From a checkpoint of a small mixture-of-experts model trained on Wikipedia.
Experts: 64 experts in each of 11 layers, 96 tanh GELU neurons an expert, 4 picks a token, a sigmoid router, 16 empty slots to pick.
Training: a variant of SOAP for the experts, 260M tokens.
Below are experts of layer 5 (counted from 0) of a mixture-of-experts language model. Rows are named router (the router's row for the expert), up (a neuron's input weights, with its number) and show model dimensions 0-255. Each number is 128 + 32 x the weight over its row's rms, rounded and kept within 0 to 255. Numbers have three digits each.
Before each expert's rows: "comes after" lists some tokens at least twice as common just before its tokens as in all text. This comes from a sample of Wikipedia text that the model never trained on. Tokens count by the router's weight.

# expert 43
comes after: " |", ":", "|", "N", " on", " /"
router:157082141130120102139111086158102106123153153163136127147174195136169088116145153078138077126172134151219079159128136146141144169136098086145116142107127120109058128101123119142088120125099108128131171096101167101084116091211048160171148126096125128073103060119119133194109100202149149114150155080146124138135133095147145147091151113142130202135062057131094059141059098143123137080156107128135141062144228135140153154127053129151137099138101183085095125096150142126132148123161170162163125157114153129184157110099182129128107107126132136080080081164149113102138140081153101127156139119109062103058127138164144137103132109153106074104164112149135148129111151141109144142107132165169143090143082122127125147141100184097102079123177093165135123150101205165149124129097067
up0:103115103140151089105056157144126114085113148157130199120107148160144169179144138146116124146155155127164110176107088122126118170139157127108186111146131193113179050123093104055130099149123201112142062107127112156149115133103066125157130095146178068181069108128137106197172126113141197150129132143119085145083140144098111126107120149157099140129156169089103126134111153115141053141156097199136090104112052181091142148120179184177089120146180161136103165120153068144157165122145153144157108117139111144154047151118133141115112130105161115093112175095172138133105107152115130093141146092123084118107121125192110132147160127105133146127039120165145117123061123147174075123131170069201153110156130131140059103169114073145137117097085132145120099094073116148144144069099096

# expert 20
comes after: "'", "’", " In", " To", " U", " As"
router:143160152164152085159068081107164114102177111142170162127137122138120099135214171110096106109098088130089113175121132099112139082112138140130138129128117060083157138108079112124127124137095119163185142159100110148105078045130117133086141152161116155130192088115132088165110100126145156059167115146165144124193118142138142164141145176131103160151129077135172178191110142169124100104147124132199115150128112143144181090141143102206152152165125117097075121157171084167127151086138156139183175105129111127109146147118105189148110125153107092159120183089057133136035217108108112095165082104100126126109120153149038123124107133139094092189150168079120094132078119105058111109117144145083070133139133107115123189130128136092137137194080164099118089163131150122109111094128124
up0:096116162076167109114120159124111102146117137089139126144145111128102134139188157156148141105147126155079141099118111178174161152042148110086139053073204104114144139133121137120140084129167153102166136152051117106142135093071135100161144146103109146120124084152111139087132139153097170091127197160133116122153135146134138113182193110131133150157133146174122094100142113175112121094127180160088081121184066097189156142086133140126090111087103088128130150143050138151095138115114124144092176094087149180127096205086130137134126123151112145145134140099164097138072144144142137094068094113123031177120063161120129106162109220131123187084119149180123130160128132136124144179199108090106106133163094130130080110071151221156137132111127116102130143125163146180110098191166117

# expert 8
comes after: "S", " U", " No", " A", " H", " St"
router:123154112104141146176069123159156144118112088186066127103142152203114159197170166118171047137094122124137139110156159079134130158076103098119146160130137118082105136116109103163123162173152134120151100172122138148085131091143124115166113101148163118158202092116098128102097060124115120098117102107152085085124187112150186130136156111149157094103081132166136159160179102171166125069156136118121092089136209164098097144092072110151111147135106160118140115142125145151144186136132107121202103189131128143169150123049159103086041091111118143098076127158130097135166111138101178052150111089143087135131077135145101120116138100149130065184153163129081199104165159117113099082091085092152090136166118144150094139162093147103152085145180074147160141116124156115110066131146125
up0:172123175143182049169132144119102090133186126116115138185182148135103111194105133134202112116100145126096147157157154096071108155069089132150148108073162092117106097119198157198155083082109087105127140139168161155167139146103126163169132161133086104147153098126177110159092124153145139131097169161136090166098088100159128174131158157133073139125104167176167145115071085074146096106122116085107072118094124151115154103114121098143133180131154156128159108136121107106068076148114104122137136162110166128091100171078120140090112182129085103137146117104074132180160130096125073055142136181168145092155082164108092174147166111124082120157124137158092182106083077105144101148148149139165122106073103132138122164201131142135146117152118107128075111178152115091064101167090056

# expert 41
comes after: " (", ".", "-", " \"", "/", ":"
router:205105108100165143121136074155152138131061125134103113152114136127102092170138135098117098129115139135169118096135147131126133187091128117119109168132156085129108151112085148196125147105134154110179164172108167199111079130216103151140096097059118112073140061112140176189102047126150098121133181052105092151115161141167184141153197152175132186161126143130131129140092107145148123113164096090175093124145175132135129145129110158128131123130057132103111048147112122143106136146130096191138186114113107123133129156092190142070134104116108083093138140146139094129102134108151141120116125092108060123177083135160096131095119096138059101113138080144172169135117134104120058097143082137119076116152056094196088136141132205193094105137155108096154155161080123148115139140140167
up0:094085085075185127204163157069113165119086121107124117108133069092094087105117082141115125126097089100118145130132104197103154130169069079104139144153210161110098077127125091156113078117142154166110081114102183169132131164088151111158122153104192152089164105055125085157146115103103134117117122177146139153103168124101102174139095106141072170149108155099130063177121083149170107144103103115143092102151168042104076078104140180132169179119147117103145124117166100141170161097124148129124131132154105218151152122111146148132170143112107207122162114161130120085141117096156091123095129122122120131185077146083069087107109148172082127081150135136173158113102111172139122176113112135167157103176122063108098155153155112129144177073179144095133144155146152157127134181123148

# expert 54
comes after: "|", "\n", "A", "B", "C", "S"
router:222086144165167093160121109146150140111180131117093112136109115108161148149129168093105096144107148164135058162159118102161069160123124163117195119123150129120109106109082113098136138156118204109127094144118107144086145017131060149111145098127109167107083107176141129146087071175126178100108166086065110033128130142158171146168147128185085122150121072118107087138120125150142112095152175118129096075196160200091142116145131131163146107203088119120136081079151163127140197112116174111172172130103115128144190091092126146135108063103121074140156141125141145179070147162085151129132157134154141076108134142189087121096114170095127110148150152124108136140155140085130099060097156104125107115154111097170149143163127086140130164171124153132152123157144172109136163174110127
up0:121090173115099123132058101109150132094099154135153090133210122134123127104160122130112107161141075180151128130155167162119106150125099099176077168129149129175133093180173164161143164081174092112124134179180139112111173085117067077138127171129104128136103133132073160168144176145097072100099144126150088147088161113146148096150081124088030129160117137105138114105124127152118152107084049078097096176086137126137162146089071107154115117130146112195161112118126121164102141116144065153109122119153136127143162146115128061113161097119147155137120091122126171124157149122155099122065225150112080096111175138114132131016141139146084128184150110155129108131117136105118091137084089107131133095099106105080088161112107062151075143104161135118170172174095109102195140127049119

# expert 4
comes after: "\n", " co", " non", " All", " al", " re"
router:155119120118120101120105115118149098146176103080090113131110166198145077141140124122112092055123124111119116160162165119155110119113123082131131183085127081127099116138114118160074155161195122206115161148128151098105102054134094165154174069163196147145117139119147143113063096077146132156129153162191116160183169163114200189138137175142116205149094110144117152148146081182103157103145190117143057158137151103120107132076085119154124126121085143110138100126162102190096188150149101103135103107020103154159139058096163121162110121110097146131095127124123094170143158150162125121141145098122098121169087090099117094122100097121120076123126131103177198099132119131099105075169196115130130139162080153138079099190089125109126114156150172127149077120143133156088102150078132
up0:143107123179112048093105121106109140053155125195112169147136095097096153150130133117120142166134084144140088131131131106134103131171132122141094185132198206108153115105136150099107083135133126128126119144146148132153116147097197083116152151169168161148158143142117187085122108106174178102108135161092084112158107128092075108075155140093095105065128114096112113171139156151174124170198104107157109088106092121134143128085147106141141105084092144153097093139149094128172114142104146114173164120178151139088110155184125159139124147129210148123153149118077145078155192137182194091091065127084137188092098149107121091083114154142146098103089146177113168189180206138155134090109125190108113133177142112059167161140173104143077097098140152100154148138151107166088108159068121

# expert 27
comes after: ",", "s", "\"", "),", "ing", "\","
router:111098071137174103029126117161121075137176125132159132098102144155138060130206106148091115112148055174118093173117165052127142137148170136130155138122183126146137100127140136133068160170124121096101116098134114097126115140142101143090148133135121095171131140117131126166113112122107113090125143117117089124111209178167122152117169146114163129111109120139142099150150111144176145119135148155158104170143130170144082079099084203211068181149132161152147065117125113153079137157173128171136123200096155119080133138110204124141116111117117106102116139142121119093091172124097083086143121147196060131059113161200139086124124150110136087080105159151094188129142111118092138145088131142143113153132120092202157090138122143114113165100146117185136096126165159184132096208055158
up0:073115131149112143128140145193128135135130107071113124140148151075155098105140213118126159125094146110144130099099137126148178115134127125086091133187120128089153077109098083097167098157147117163125136124094103134144144134080051142108171102124135072159162176101103148169129089141081192100130157147168152079095133137132172156157114185152070099081174106125174106080127107081113164102097155135142109139151144168082177176136087176163164098146129154070089128182185115139180090181127152102117155077132113145180058124141127158098142182158134134132139143174102141110111157162079141115076098084161055130156121213130115122112099116134112183118129164088165140138151104148166110162055206111140124076107145122121145108086085132096117106193123171164073135100143136075125141098159179

# expert 14
comes after: "\n", "==", ".", "===", " =", " =="
router:120081118150118132141035128188161099128110109104124100157085101169153147139172157157154101110119121125154095170155160127113160083089120153146149066081142104147079109102106127126135120109127161174192139114135137110116096146168071157112181119092164144098148169146105147139126091129128139096135134111115094145097147097157197138067164151114111211140106122104110143142154126123121151109166169158119153100127151149084124119100144153144117137181058046133211088094128152196133132152163139160177178161137161148148177108085115127102129089147063091128129157102134143176104138132168131028129147063122117082099119173204108070144147145101140079116115158133112153058086121131110084113122122207088105118165143077119050150205078136102089116159122123127166127163134108167104144159106143
up0:095158147119130106092044100133122125144140122116114101173128088094160135100090122107182123116113152157137146096144175135123116139085114141134133103130102179144213101118077130132111143115082151146138107164106146130132145124169110087062199134165174125164082114140098122184171110106115176139159106123164131114116171086184124146080192094114106086199102134159077051125146152120061171142153126162122123128089111126153080183150127110120142090126123105175128121127134127164156102074072159121139189131138122143119138165143079168092089104173165129099155101136133075147076185144139152091137184110115112142061173149137165171103158148153129100083122118107111216136146170123172081097097159114142136097113098082177095160074125066117086093233171105147090136127108120177176092141110155

# expert 28
comes after: " and", " was", " He", " he", " but", " is"
router:151116139104144121141095072155128126102159114090138123146149171148145120133139166120102078126100151166134074164157148115190101133091136100155124126093141093094129161158084110127157119112147138144142115134071136084067146080150105082152174130144130151097144047122117188136100087156063164085172095118146098104134154120154201117187150128180152098144059153156134076122179143111133125112149099127143147084103126100136138138099090136150151166167116192154087100126038131141130091108104168177193160196108148129131166083135215161177131138107089167092115142118094094153093131149143141063094120124143135122083066131119155055101130181150060118121117087120122177059104143121127078102121100159149152128170105128159043112125088152160169096177126118048176121167113137158094144100121129
up0:106187094060109125126091078108092125142153144150158120104140129117182161129160161116129135168128145132098140169114122116168183136133159092161175098118112095158061114203067095151107130136070092106142134145149116082161117103140143105084120160167140110099119065123080115138104085122103187137127088178151186109084117082137165148173100168117172170093151115108076099084150135107097144110104170157157187130139089119107138183169110158167110131094094132176164110163109123123147112108139167206137171121124108131199123080185094097124126139160113123112167145112166151107087094222096161093107172200142134126105152161089123095094146097173068096103092140095130147142071111162155122121118100090091078108129115095120067082169128145206072117198152129120121147148145159104107183145109131

# expert 23
comes after: "\n", " |", ")", "==", " =", "."
router:130113083085145146136076098201135102131161122124153070148118131146142129163156181132118162080111110144184079158170119143116191110112111125137200125116112075140076093092082120140109124128069185157146121124132134091090120105138084152145139093076150198139155142093073126157089109140159126072129127124151101149117124123159152100154140184125123142183105147201211127126057183131138106104144163082129150097131182126084120160064111165162141157162121130149152104088135146152123075147079164166170102130119145188116154103098102125104137102117094143129155121139115058169130143150144129066109138119120079047103150158206075065135116185131110106165161136118209117096099127108078117109118090146135133091145097103126102202110137129128107123131134128112234189140139130150095081145115122
up0:111063110097169132115124153152105144167076063136070135128151068127151143078167080115105102092095119145117132126156073161156120094128106154120141165029153122122128134149148115107066133109095110148123155101200142139182163170147154066041114150099130099147127127145203131163146090125108178159143099118134176125148130106155126145132139115123129119112056097158141120090173095101058124097117107128166074170112105107112140114202100098119173149128121157157173135125146153123132154083133132116089101131153102101096088118185122172169093128088104099179108124127124138175112153111175130088178212124168129176201103125137137094101132118101096165041174192186101125137133141144130130065183132110096109142143100105118119149178127080177101132195072155157164100133100112107161134133098119

# expert 9
comes after: " ", "-", " A", " a", " un", " \""
router:173117107108124145080047126142078171112100137157121066136130138171131182135189168119113079153112095153091069162114121102138173102176179150186146129152143124089171063134154125172109130132159171136111056090108150141127090069125118126156114091068153114134106103118107082133124060165154177111136112128150151078159194121117133166122139119043132193137123171094131158143131096132140139134118101143145123100127139141120106113131177100158148122113148095179130151144171087161170142073134112198202127088077124193106094076098124122061141110118082154111108161110141140197086125185144118096126146076190130123094145144135073089105142195083124091130140140125148108158171064159084094101116138137132060123176080150140133163138102157097126138174131163172095138119139132088115118138122066
up0:140135132094079162139105112089113155205141114159147101113120123178153144128152164158153092065122129163155108135075133102160122131155094112116113143026169115095108122082085126075146133145139166072159167140090175138094146185151194166130140105126112195094149127092136190116130114121141104159120078166116074140131118104210092088119128139100158115149122137152140186180166135161085179142138171058133112158107160068078131172146129168101081103126175143141087137084141146091158154139186135114101125055105083073098109084079129142083179155130169126125197118118163136139128107104149183051106085111150118108123143201101117131112093123088108139159152116077083147106097109148131149059101142140114121151159107199122142139076117099117097076147137150144135160133170142167111147092140174

# expert 19
comes after: " the", " his", " The", " was", " 1", " 2"
router:143107114079157144140103080174121119156167063163124142151143176207148132160159145154112046148106126130119076155115127063161096070098168130148129083114115145127140097125093127123117121151138158101135184085115165101135156103176107120187111136075089133124190124055097077132075098107168094097174132133159122099158135134162183135149086168119174137142112133120142126164093180133076133112144144107126165063141138149105065122139156039167110150157067182175142085105131118136103170155126103130124125139096167131105119081125123213154169165102111094123049137155155167152100158123137093135129123072098099135165086187179098113113161167095157062170128143125107182156125063104101177094127124153067085124100124105142095153183122142119142120157171076140154117139143135182098115126104106
up0:157143216135143167079073177114165164157115097126093114174157178098150099148094127192097107172105035109106149180160115144083117134073164131114122134102180095180128156116105147145102169163120107119123136157116161125173122136121149133089194112066137124126091128162132076151139129090165145081121151154133159054156096181118113137104177127163120122103121116131172123129113125101142120175149142139169104148102096130151098068155170070138104152191086093181124099041114084101138134109042124087196117107075109166069175187095123147125142152171145101140106151156160146158150118095136106098140138108097110148169129101107076106107110124171107122097121122157123213098099094081112131160124137064133085135150152090162166102124106156144136112100144172135162067188127087141107147114145087